From a checkpoint of a small mixture-of-experts model trained on Wikipedia.
Experts: 192 experts in each of 15 layers, 48 SwiGLU neurons an expert, 6 picks a token, a softmax router.
Below are experts of layer 4 (counted from 0) of a mixture-of-experts language model. Rows are named gate (a neuron's input weights, with its number), up (a neuron's input weights, with its number), down (a neuron's output weights, with its number) and show model dimensions 0-191. Each number is 500 + 40 x the weight over its row's rms, rounded and kept within 0 to 999. Numbers have three digits each.
Before each expert's rows: "gets" lists some tokens that make up at least twice as much of what it gets as of all text; "comes before" lists some tokens at least twice as common just after its tokens as in all text. This comes from a sample of Wikipedia text that the model never trained on. Tokens count by the router's weight.

# expert 137
gets: "0", "5", "3", "6", "8", "4"
comes before: " |", ".", "–", "°", ";", "0"
gate0:467433464560520464530530509518503496488504534529476470505434560556479457524564578511487478495510470453519482569470516500506543539524493546450498518537519439532510515398546507535536484528502462489557515478528557482512601513487496510533481538548444507542548569411580498462472570460497483544500516540542584508499560506468498432481526500529513466564524513503500466466469478532485560470553480536609532536512461511492519582527510484523498461469564507499454509503469415482485548523527450444497529537468477470498458543498538567456546460505518548507544468458432624560485501442522578430
up0:485456485535472507526535477494467478517447506427459478512514481542486468519488582517451442501475501532531475506480561462526541538545567506462521512476528577536563532459483500439623456541466495547514492491463538520598466488549506512532532427469451557506546505498538496498445544472539455461510535524542448545506530464511525551440527576546541436550526487507526503434527482522519592540553492509530536605530462471464488544565528471543552402468463493496497555433471445574481521538541454564532498515514494517572486558500528500515507446558519439531526477481462549477567501516541479450
down0:542541469467507545563440480500545496572379482515525554520568533537461587505496440503536537530476528486528536473467487466569473552517464526486556486411510551486483539455501571543481456471548475500533500513449560519480526512518482450457490470461463548453491504507537510526427559528409523519472521476498493494462439475588454523512540483490505483456485470476468565473555476515429500536417457410507419521549500469524571504517523494504432499527490507516449511466515517552517460567464514482508464527481497483535487488466522571560465416510503507481508530484563424441459511431520553586
gate1:370505431472505483418482502440528458541516507483491447472535481509460504545537525476460562475603503495503402470494450628500484554496458526458462452491472497438452493449601457507520470516523490531464535465451526497492505518456547459520503582494512502461513454501565511407418516479497533495525489563493539469506465538525442495549493467527562542534471552483442481465487543505515518463459481463507480469515534493511474530530480488506465430496499529485515524550506415486482519466471394396518493548550560526572466480554537505533509534476493491492450526483522510422457486492543522533
up1:412495448515523483425505500452547501529522499543526408491534479478478501562540544458476550480544501480545385463493467624459505590486419550453473414512473493451459509448539484537489477533535467468444519420463528464485515543434512502516495579488492493465507451494569538424435530502508517494567473493511513508508478567531471486509481541531566552544483519455456450462507513526506577460485481493480465462543553491510461535494470495474508456433452475468523514537515421476490545468437392419508495519553530500533496470554530502504501529502513490489464531485495544424493483485581501528
down1:536498515506539465476595542535502422530546532519501565528413469454624457449502448589435479543475570507490498532514427568441455484513546444528460490570485492514540491512494514529527458546493558456500448492503484467458468478513505452544498503505486459527485543514446459578553575490572543487493456528485498525551498453508494483449531512492510532527497515475528499481502552546479496488444509465412538587432471581480468477462518466483503493466512482415411494458500494534496473511534544486506486515471487515525454477569536491490451521511501414466510464487541400469513488456513520393

# expert 134
gets: "4", "5", "8", "2", "3", "6"
comes before: " |", ".", ";", "–", ")", "0"
gate0:525486578471458533474537456492445461518524452473509484457466485525485531470473488502531482515473461445456575511463531577473519449483601560418478510494501505532488469490515494431527495604495512474462498482479516513487461493540453565478571499450469531542475436475520487501474554534484427508529585457443484570485464494486475449524449541481462519501533533499489557508360431562511507464539524479533466495485519470493492512533467484509461484506480459457592519453552453494452511455531487559456484524421451557509539478525497384576563498521472472508519547526498507444532485606466496514
up0:529482500455482595494553530485457455538463537451471568517477458566568518441534504578535544587502430432519471483485470505480470529508504594430542461491501465505489475530527514533475448541492530484445558458472533475436474526557507479493507428491537513523486504454514521505474478501489481533446436470452473523447530493495475507511465449531520521516503475596516589510432487497474488473486514500469480397440560494572498588498528488516560475466517454493576580571515564470469517541509434577553486496464494523439525471424520443469480488490468507511475499517477596415515492516534500520
down0:491537493519470573531570445442546478495507552495444557486466490469509562446424507527496528531537512510539490464525458504633532485515481437450466482527481531530505457569445575510470448530515507513478496521470544487488501534498516480448467502574478471568543454487450474572470434472478537509503497537532471537491564575520469522484479509399531482465500510534480517496449543514517384463454503552429469454523512510532487521492452513584605489556474485480481539465430510489513518445440477490564508562485481535543433526491511582511474482468502514452513532475507583519491464483522600485
gate1:429523531495501565584513520476455464505498506556467460470481478540433495491541549524515456561488525495426451460516559531515517479484531573493483470485470473443420477390638567517532535532489516531490491436446554517479490424500515505541549402543461517416542486526485489463496501521515495487557497537504543469443536534479504466497510412503453533448527481474487493550462502481486469589515470563534475506481549521556480486452522502560483491558550502486496538533556528510467404530480530455539486436563528492499528567448520434501438490535496499460543480556559498482541504459485505448
up1:409504505557529543514501554494432523528535548501515468474550526550480511482460553491503519523477533512516470516465517514542501521562535513491441496506401525511458514503546456470507486524509436504459554478446431505479446424546563505506513412531455527471450483527553480579551560449529539517457517526533403506511568531453554523500470454479471476481504583500456535588503432503480507509558495434415478520556507506551457518422551490489472541559518531451506513527563524544480460489517502528524476513590558491539552508532506487470393498492456512516445451508548434530563473505440545484
down1:454473413419532585542570480503503477494524530479446507514460509446512523465470501545504464505535473497543455533512530467561505537521541496531466546478497497467521397446546540537515397463498554632527497544523552488454451497505549546498416472519493405534427453456547490476514563490490530480467505510471456477478559536470455566477482477441505508524483556453473544523511485497471459503477509431492503500513431506510568475514479513523484450554483561476485480520411586495478393455545514518496561555441521549472454441463504485480554479479516469487482509505517451535478444439500516518

# expert 189
gets: "0", "1", "2", "5", "3", "6"
comes before: " |", "0", ";", ",", "5", "6"
gate0:475509455571511440517564540497453387486512534486524478503503527502583505478509610490547495501542529462447510551489487500504516568524471526485481508529486486415540497466475578528582492482485547506466508521535523482481545505540445564488461481496492411515507518490521455481533485455488503449426492562541519464484522498534460496477508480464531507528498610514454481461463528478541502462491547565493472411463495550488478441514534500497523482510480539488523460429509446509555445465490475483480466538540397444523597480542471498519475524498568433542532481537484630386508536514520464492
up0:465502486573542461560550542505434421524533515501529453495488517498550486480482573481534505496535543469433554561487446492490496528534486539501492490535500467461541507475486560503572456477503556497490516530519529481453519520560453598519467504488511435542484529492511488487503461472449451458444507567548468471472510483545479464484479506445574466511502597497433456408460521491562562466487524597494465444431542548476462509551527481504524522516477479521515468424525471480570442497461508484479479553539412485509566472519445483511530474498569450510539475504481590353500530512546488512
down0:569440522425564464543490472501535458449503545518471526459502555417540432469527483480416454467530452520525477504583500491488549525481521548482546434516529448461459554495555589533472525453553540529533482570537505515468519492498503509416490460415558473527423543478472510461515480540505461417528489537516504488507519425528474427534524491558474528543475510489484503434523472547454535412502486481436457503523525552513532501457516540476487517490425479548514484470454483485529429455513529516539576551536564420499484511458554476524455466482508494574462555434538488436499458488534492469
gate1:526528467475508529471519487471452436509522478476547503471506485519498498531464504599435512572528480529576517529505440581567469424503513382555555497479514543534434501454537546463530491529505497483517511498499554474557476501554559452474478556479472486508472521502526494454542598472493448482506475506516547507509484491540544480488519466480488547487509521516463562516563516483554486494421503469502488465486578571477467479551467488489466458518512468530523430518411537485535515455464537452496516491453546576563505408575462538538494438521413527418553471472458476566444485562503579525
up1:504465565572504439520549501520474494437561528549544482454459501513597478443522534541633509452477577561456491543495486517445511556481451526556494456501495446531429496466501357491537509479489489453486601475478554512560472526486506487497529537470487474545492532430476553494501492533490529542521481461531449474503522554501560505470460526460515478393503401516511499509492470476493493521446472514441501486519466426474513548450508568484557499449479486491497505450518532520506500386498495525528494532538525507520488510424466508586542432502418482495526516521506512457498500487455471514
down1:498524496531429517550492477585461484557537520492506456514428520515569497494560578535487506466477483529437507467462510563440574533551513563549451474502525496504456506506440488435497488480433487537531458503493538551535487473437507531430501503576463561506484485532509445380435547539499564510568567508526474437554457521535492500590479465487520488525585515547503517536503540512540521528505441544502488490469514483480577514475494476510546482547510547515543526456499497499541525457535549477509525534514467386582536604543514552478461479499537424538527494526472493551528464441463519504

# expert 24
gets: " years", "″", "°", " days", "ly", " not"
comes before: "W", ",", "E", ".", " later", " of"
gate0:458464510495518557517503553450490478570495448455583462481509459607590550495561487506447600451551488471449422501545471541518514490512454441482477536506436536484486476452507484432514495513440569513493439527526502541508510512451448495470482486537433494473494488497453492516579492502510474532462482481519539482487419509498544516511514539451469479456480529429510536511536445536495587476544524495563513476552590574501573456478476507537492541446589543496501506524563472523503545488613409446540481471486527502555508477550484446423532535477481517487470512495473483528555490474466506467
up0:466484486513512482530529555478504491540514546438507453484544464548512586461548470510514519492562459474476448495505535521460467556471537466475525493509445543457524494485504487476446438512481562575492404513481531428541530521466493486506511475491425521457538563480508531538569475522486494526494501475490550478496455531523529573550497539453431564486487441396469475488537512546491538442485535534529523540538569495515493471446545491489484565401515544475537494531555442522461495506542472560555535507480527508473595535382498541484529639506532495498435557479464497555535528497427468514
down0:477586541463494515537573542437478500526477511531513521470579469495496449577519489522497542386501490487485521568539466499535438515427480493518542510481477548514474391520455477476537480497534437524558397562522486560481506474532517560515470513519500499459513525511471539516491511545496445572453479520527583526534514538499480430480524547571471530489521541485566530486461471538467586518514492556510563550520537514489422529474546474500581464457537485519563481494571539523444509429440516457514590504465516461444457509460525466464525513510469516511494549546492436548523553543433503520
gate1:506540496468549525507471568495542514560525493496574509523520489486426445557523364446521525481515462482521427496527468452502514498481483500504555521491483521514483512480420457489466475458484512553552475532525537497510483552467507507486497472445484471522557505550456483445522496481545406497481491499563568511514454489515428448552485448481439486583536482507465472468501479501415547442442511512450498500535466528547492517486495522496552470467554459508579643496497412525502402484529480491542484514460457492539575513528475355452500423522501503522523563511509489497531481499523546506
up1:492470499500458488519516451563439519467495550490430489467462511507580534442472546532516479517504521540528542446445485533498506464551512533483492424516526504492551499485538514467511559524565461456421519495481466500458499458530472467551528476524493521501442498451498516517468517507444557547540559495457439458461578513497575537445502505502528509418487493538550551438475508456518469556536511482537498506502501416461519401512496494538466495498435505496391440539511544473515619504456498493451510573512527498442424437485472601567554562456528433471487425505477554533434523512489487493
down1:527479454567490467518477498436426463514458458470494439471468529510477516555542530470511501535569403462490463471391489529482447536509479529540512562447552418530523526535559523471434480494579501399482572499546495474505515459426474464493455459431529544510556499519516490460514457432466466486511488521473499502510500474540579565452440496451516433451499554522571512456517487432577554540536525465552483434449468563478531479481532500500532500426501517471482538482557500526521557495517459504469456499435475530520510500460540459546496541462440550532475498515512541455442494442564498479

# expert 12
gets: "\"", ",", " ", "2", "1", ")"
comes before: "0", "1", "9", "2", "–", " and"
gate0:462526523464537486436501486493545497464462504582447557563549534508499483524455496458562525505578511519513488433500460412487484457509478529509529471461516513515498540510487491543475489428485498519520561460388379511542439543459509514563503542501439493459495499447461485446487522452451473444466462509542492560511530528462494532458567562499485455471421519521559569550526544508429506544471563520434464582548521439497529537472492530442441429500476453449510510467437470448512534533487457467489499524511466437468455506560505496546553497529543531448438521497488480446495581505506557498
up0:463541513486525507502509482500526493536496563586478543516519474560445479486465451491545543519569528543556447430505484386491479459524473506525486490472537523477500527472497497556455471432471498521568523481420505477553516555429507512551441500506451563464479508412516482414488547496484445470470452476532465572487448547520457516435556550445486451493448468476543550547535541492445519538454557513521466578555572469487525527486510518420455437501473476497482498492430449464517534512479464456501554487539458422491491492531495511445550516536579515493436488495553499429498567490544543563
down0:446509459511521505457460470517461544547528537491484485526509485522493417485476430536502513482481543595524465530466528564405457539512463481531433478458509417497506520474510530479492436481551502488533472506496431539503556530471515544504449561513490533509464522480510477444505497517425540561449496504536481506505516458493497528497532519607563473486491440511452529525462593471488493530492493498591457496449521519453439588436411445421509620484531435430500554509502551459563545531529544554441460427476508506523528549498531533425492513507533527478527428467514515491502522527472531524
gate1:464499523600492473478513474511454482508485423480484415493523524516413498554461514526513519549468491559538464473564512589485489479506591484515538503458519522499496479491506479541443478458418489585480502517498398533551459530506473534445525544553535560460475481478569484503464490568510493401469546516517518566488503475500438446492509493476441428505485468522516553516539496348557552497546527514489485457498573492510485535577447503417438461515514519467493482519509514479523607457492467458461500515505493499556444524540545465496476517498541518557508481461528586493469471516487477501
up1:480525556518525448492542554487476469485559487501507385498522514471410443530455497548529503548498513536487484513475521533472436504496556511528491443457507517531490481444492459523440468373424452545515463459507466563510391509480466509471504489527539576519439516499531496553488507536475475419471556502480555508467501513529482453484480473455500461513526470474455530478513505479514563491555530509497449457513537535542488474558465467409518486509451508542487482515488545455571597455499389403477544531508507499514450471487595451541491551575563505554508509495554533450462475522485470478
down1:429514502491583504523550507527502514551497499521466523530532419558531506429413463474446499555515515521439469464542494535543585475473543475536433515462496525586546523436479510533453436514470478548530487494482549550546496521452486480475475520503501556466510559495395501411531563482465496503521560495470546506495475465497433468466469519550485437448527536457503467530498543450466455583490498538497462518591500553580430468463483448493533470495507508421502509535444494524563550497456529515482569472562490536552409490477511512484452462525447528547526518550459430485533511515528528463

# expert 0
gets: "s", "en", "ers", "son", "es", "er"
comes before: " |", ",", " (", "'", " and", " –"
gate0:516575521514491452501493426539470489452485423482557417462422529463529531480510476489531536480509498461506487449521491529490471475454443524509472499523528504472530476523511441461524542514507556588478517477571455544509426489451602591516575414482543479556563506540443552513591531494512528548502478408495490462511481538556494484493569512533456418536542527497545439561495406493541564448500529549480481584521538501531510543506462463546486507489548514494510569473470498526492529520535455543494513523512421486495493461480527442530545568510535450510495469541502553461521532459442485536
up0:442489510552547500534543503521494484561575488529528381459442504497570494504455463502499550529504491511547476481478523464489448521440401469512454509569591465417532504533551493488506504532548510546482510468571451552492496442490517474524446482466503537499517522581482535479563495495599474529462435483554459471510487523549507525556544546556496446521521498505547416545484430547500523497531501484495528591468548487507444516505408497558468520474555531561495580542495563443499523541419554520518467537516486450498443473496459450498485568499482499488516488589503486479492485486461550512
down0:432457439489440489496494516503483500604453547525507496454574482487493544497436518422476447501450486488429461529514596467564493487490500533509500470476555614497471543549486499522457502478506460517517469506524511556482488380505511497464546552441452513448458477548463557498520418422541466458426514509424503504455547538507454480465509527497560378524492500515452463465489524545600466440468503556504517473474422486475520491488510531526547494474447547473533546557494476509457499473545430466458554494473462519494517498514493507497539503406557502528456521494522528468509472523495497443
gate1:478494520510517461467543494410518551502462508523409494508531435502498484513501525498480500571450520460470473432459476503484500564481493487580515536508501506509499487535523414472512516503467549426489496510502429581466491499519460499499459544508570455551549458476512430470495495506435521495513418447468511579447438380436514480441548505502404506533539468487519492431540550484548447549470513532555440468512447467472508447582464531550570515492427516538502553462552447506483519486509444549578501498511526495532495526475437527525488561523518465483427484574494562511538520450548498471
up1:471435512529543525481523485513442540451452473499478489498501505495498618472558514461517436510550427466527478508445573458445599467506542578492514463424506553504499427486509591470528570529497503588551532537530491506521465485439493488512524470435464467494528496542536546475492486536548516528470548519455567548553489461540503489548549482482439474428486469528489491540449498511576457460435406564485528487524463514461511519532585448479472470519514488510483579495496393540497505471557451460469508581488458534490516514511524476465530438490519455535483514456483557497462546528446486486
down1:454553489482509517509517466495545481536498526512438543518481519484474501527461531560597526486440522569574426459460602515500527498526512491441530523432535451454515496479496464504548504399497570544578507467412453516532546530419528508506530430448569451498542423477442419424464547522424544458480498500545495539431464483440532473523513459472492513501464466569482548491560522515525478507570514505498442447492520503563446499528587497458535464484517488513557612467484518492515562464477538521471508508484496453547508517546500479502483494502552463548474510472519471512494568499470505479

# expert 80
gets: "5", "6", "4", "3", "7", "8"
comes before: ",", "–", ")", " |", ".", "),"
gate0:509538542550545517484544575506498397508486453511510510485434472493437518529521486597522522458531560432545505418543536478418525500591472507512515470449510577551530523484490513548444549512520521526428520467445484542473516459480561478456500448478551569536532499495580509441516485489481478461492472448484513555532471517452547513503492402517530513500533447406561540453542498470561580576494505493515514495492495472420417552555519507610537495482537514504512489561453531485540457546498505449573476506498454526538451456495511519549498514501517533491530443483502504454506481489489437518
up0:512505481508465470517482435470538597475529545478473486518555526532516483485446492424457476551491446544468512546468500513604492470444521522443494541557494432475478450508539603491538485511474484458511488468527476504515443570517432562535508492534479451464501487496411460539518463540533544526499539548533507506453525504552503481502500603470458500534494532597442457475478461523377422445509545513489478482530505552549586443465484518391512500550483500465477500463538506498482533509491500548458543488470499464466537554532477502472476475524472487487420550496493545537527527474613554503
down0:468520483501546529508454507548548514528526513514465541549523432540528518547465431461459400462507501519483484489488487501451454522475554519454532512486507517477454509451497537457522488479474563531483429514526408482518450541548544482557481455522434524468530507563553520543460427558495531409495469583522539488539493459473534463510536496528462432463546479536449516596522495569493432533449497530522440488534464533549502422521535553588515550544473530533514484399561435469472528605499501533496438563515522535453474450508538476440444485520498503483489526527483535480482489452510459563
gate1:512546445517477494421495499494525484480443469409561541463522520495474445493480555503529513478468463494497552580538482486476473522438501503457499515551506477442504414536503544534524563514452495516488476571491463469443484474485466497469480524506497445431479559454513539523494518534500443520530512508494439496563550526482453475452516499505454515567496545561506516518505474509530501490562475461550549522506467455561476457472449515398513497417473537472473557487419522591478467504615546548439511588499479504553542576594519491516454478565473412462490483473465495505501455548486449415
up1:465482542503501477581497502509482482485546542545453455541490476499510531498491443498491495521540535505506434388480495512491545488566513515560505467441485529586532579465511458483465461495548506478490532423503546542547519495516545507508516478492474579550548451523491473474495477450511541493467504479494543489441432474535554518551478492517542488433492439432485504468519542491479533518460563524469477466506536538424520539520565464590494514584505476535505424505545477406536515517390450433534493412499516488447461427424500500506534527426531577532513512528559501487508521467521555599
down1:568508472551467503509512467514440536550431509447537484461538484531557489490511506567522515520487528513508475564622487583496471540463501510550557451474477485508488452483599507499396507467441473509589538524521405518498526561471449515451495531429530506507510559404419516363544517531485531518482503522538502474550426523496445450524557526474528467550524497502521489491421500511518476463475531482454489491462533498495444483451508472444499479466490480512537503509517510471487518479511525538453565442492528556478459570550489501494459518529443436497548448497462527490568447546439499528

# expert 144
gets: "ie", "son", "er", "on", "y", "an"
comes before: ",", "'", " (", " and", " was", " H"
gate0:511619455467380490465490485457481512522517474481447476500512522500426519542519500456500574499458443528597531483460453535457451510472523534525452497486542519459519450508526541475495502541469450539504457536547473545498473535496553485518591544508457480476501591519529479502479601552490491538508442455538531525503464461518512545536422501459473484487547490594576557459471575505489526474566524524489521511493541525471589521493483544493472486542555537533524514493510455479514535490496522465510475498505509498473573538491570496499521483550463571490433517502564409526569416426502509439
up0:514431492511593541565545514510537501432542508525520499491461487530633509483507556550501436490513626512462446470513492444562553436568494479477526532495488489475468517547521451492515519474581543539531548470473480534492485450486521572423425452505509480489533450478537471506495447483494508428495508532446463493455524494471480438517553485567551459483529529452537448468540466500529521452432528457474499491495470445511543477540553488557518505471438528471471414490477554458496410521502478527528541441491498448503484460447408472559463476470544475499496469511449520485478565573512499531
down0:477463470459536453436537517494466564577519467485440419575549456519504570608542549566505555541461514561527527515534548517457405521479435506586528551454490458457503625482521453464528475483434498540519612460504512473536486534486542499517447454463514500476491508475405466514458551542544467541487505501420480521510549449494511438504499498491444510457562559524491504563495495527478481568522484495483552523493523528514511501532566490496514505490458572492543514463477536531456514508465529512470514502455517476553504545507482513452503519461514566488544503522421468443530545491556511442
gate1:533546469434483528470479463468470478464447534514523555498528496484455562480442456434540508475512453515483555555511446517519556513554480473550501557484486533536446458469475513527487456533473488566550505524501517552457515530608471456479440530568497549499497511523456522506431479470535517534474517471521435527499483495551502501537530499540510555497566515535529494489457433490601494437504534573458540501524500496492459487504476453421531460469448580468546562471452468591437514507553505442509565582431434499465489521518457457510530509438520431505487558540479516508545385557448522526
up1:464415510535572487504497527468503511520543511466512460496471507492529400529561538600477490492501521493487509455513534496474429512435502495502525450516563449473523534504449503478495532491533466505455532476502504480537480450433473522482467458448468470500494532481558548462558488531517514519510414555437515427514521478519557490456510527532523405483461453461517469564519541485420529538461466415517467530513522511530502437570469541588441534504536440511481473526587565423580461499511523518498497524602574556545464482465543531481486493512520569495528416479485467501487554467566434522
down1:512416490443500462449528450488541527523479522573515562564481517460522491397514509487465473472558499527455512530479466502432532530556514471546451531476558386491451471494562535575434449516547549498558431518524441488520561551480510434530526508507517521500578428417502510474530480514506527568487612518452547476475427511489548472518489465469471508509525517506443549603524501490490510507441498489495505467557486521490505487509553531510546476406527537554556511493453458494461525518565435482517516507518503519503553481500467476529479499434450474528453501540491506443549525491568428456

# expert 43
gets: " ", "1", "2", "3", "5", "4"
comes before: "0", "1", "2", "9", "3", "5"
gate0:515529480486524513543507468490491583496533490620542468573454581548427469477493472557514515541464486487466512460521533473422506536505495468458555536530548534494488450501502558488476602476444511484537570541399416495501534511498516528495454494524377498539494492459508466488527510522530500503508516507446437441496521538478442411502494502531499465471534573462438451463487491483584480467534501473479491540505522450462483492480467514492535495403440422503470553454529495502440494521483478436528562573480462478556440565505542533533539511476539483464436516498544523512473473475576530475
up0:472600528438540418538498477463463552435495512526448533516517486534488491531485484470517472506483500531567549463449561425464550470507553531521437436503516513532518526456524442513546472515554506503475550454546498540486483516503561544508498441456584525516442537519487555465535521496526495521588490503503487534416498477504588479591523529481492564504481457458526483521434602527429547547479476493457461509531475505505470558507549490544483507506559553537489472453491493497573410485473470547501522434496462567464518478518450501383484433487443560497482524571467526503539478486479518549
down0:531490521523480506505479502588539448469524556520496466578451508506513494496472511534443456554572460494474576592490571452486491551508545555524486563514508411509491543465616565489522429551461485524490522522468433534486474522509505495486502496541520536476470491479479515550452513456561477508481482572502536502454495492535481479533523478515498564475465433492515535550488494498505501557504477426528454577484457523532541482525514397532519530552429507577603511464481511443455441492415515523475536487453486559442507435465532425478478528539445513500471527507459476445499566415540506497
gate1:476421528548530495587486503526459507510497460546447429538468418510424454505523488501433511431521485523428480549464561554455541498562532526561474516491474510488479452400469502486490497355557487523439537509530518513559521529499417547488530459533493528499559460477535431494497395460528545453507515543500495533474433509522506522536557503584548441474483467524469519497460446496587520531514468488480473468539472504523487494556460458410500490463476512534521509501597489510486535527484469463558490482489454519501515507500473507447504481581459479542463458469467506470519529466415536507
up1:519531492488465517420516503410507486505512499479496466493494505506563551452460525543541442560493456473556468439475501461515458477501449559495503482515497480512464530537540521569540536552434515517441443492501442528594492454498528500544489468442524485550458490421512537503429529545440524563502490516407556469463538514455509408505462540452429533506490531508515464499537588452324458506452503558486526486460516507452487482383555573491466530545524507477529467513452503476485459518484502525449502484552506476573445501520527506565440497463499492495532476483520479509525497488550480525
down1:454494524528558496400469511489470541487418496464512526467539515436527523518477499546560515534569451518574454518525533430472484437458455551549464520518466531485464508471567544452520448525476566532444497448520487560541414518543482555515485496482512522535488496457538502551559508463556494460528496535433544489496426465436541509541502530490463431494428484514484484467452491521519446508485419503488481556530488544566514456567597498515506497503488538557515479436470514558478501483526433520507480448542571568574475501451556559449500469505448548505478477443451470478435544492552568500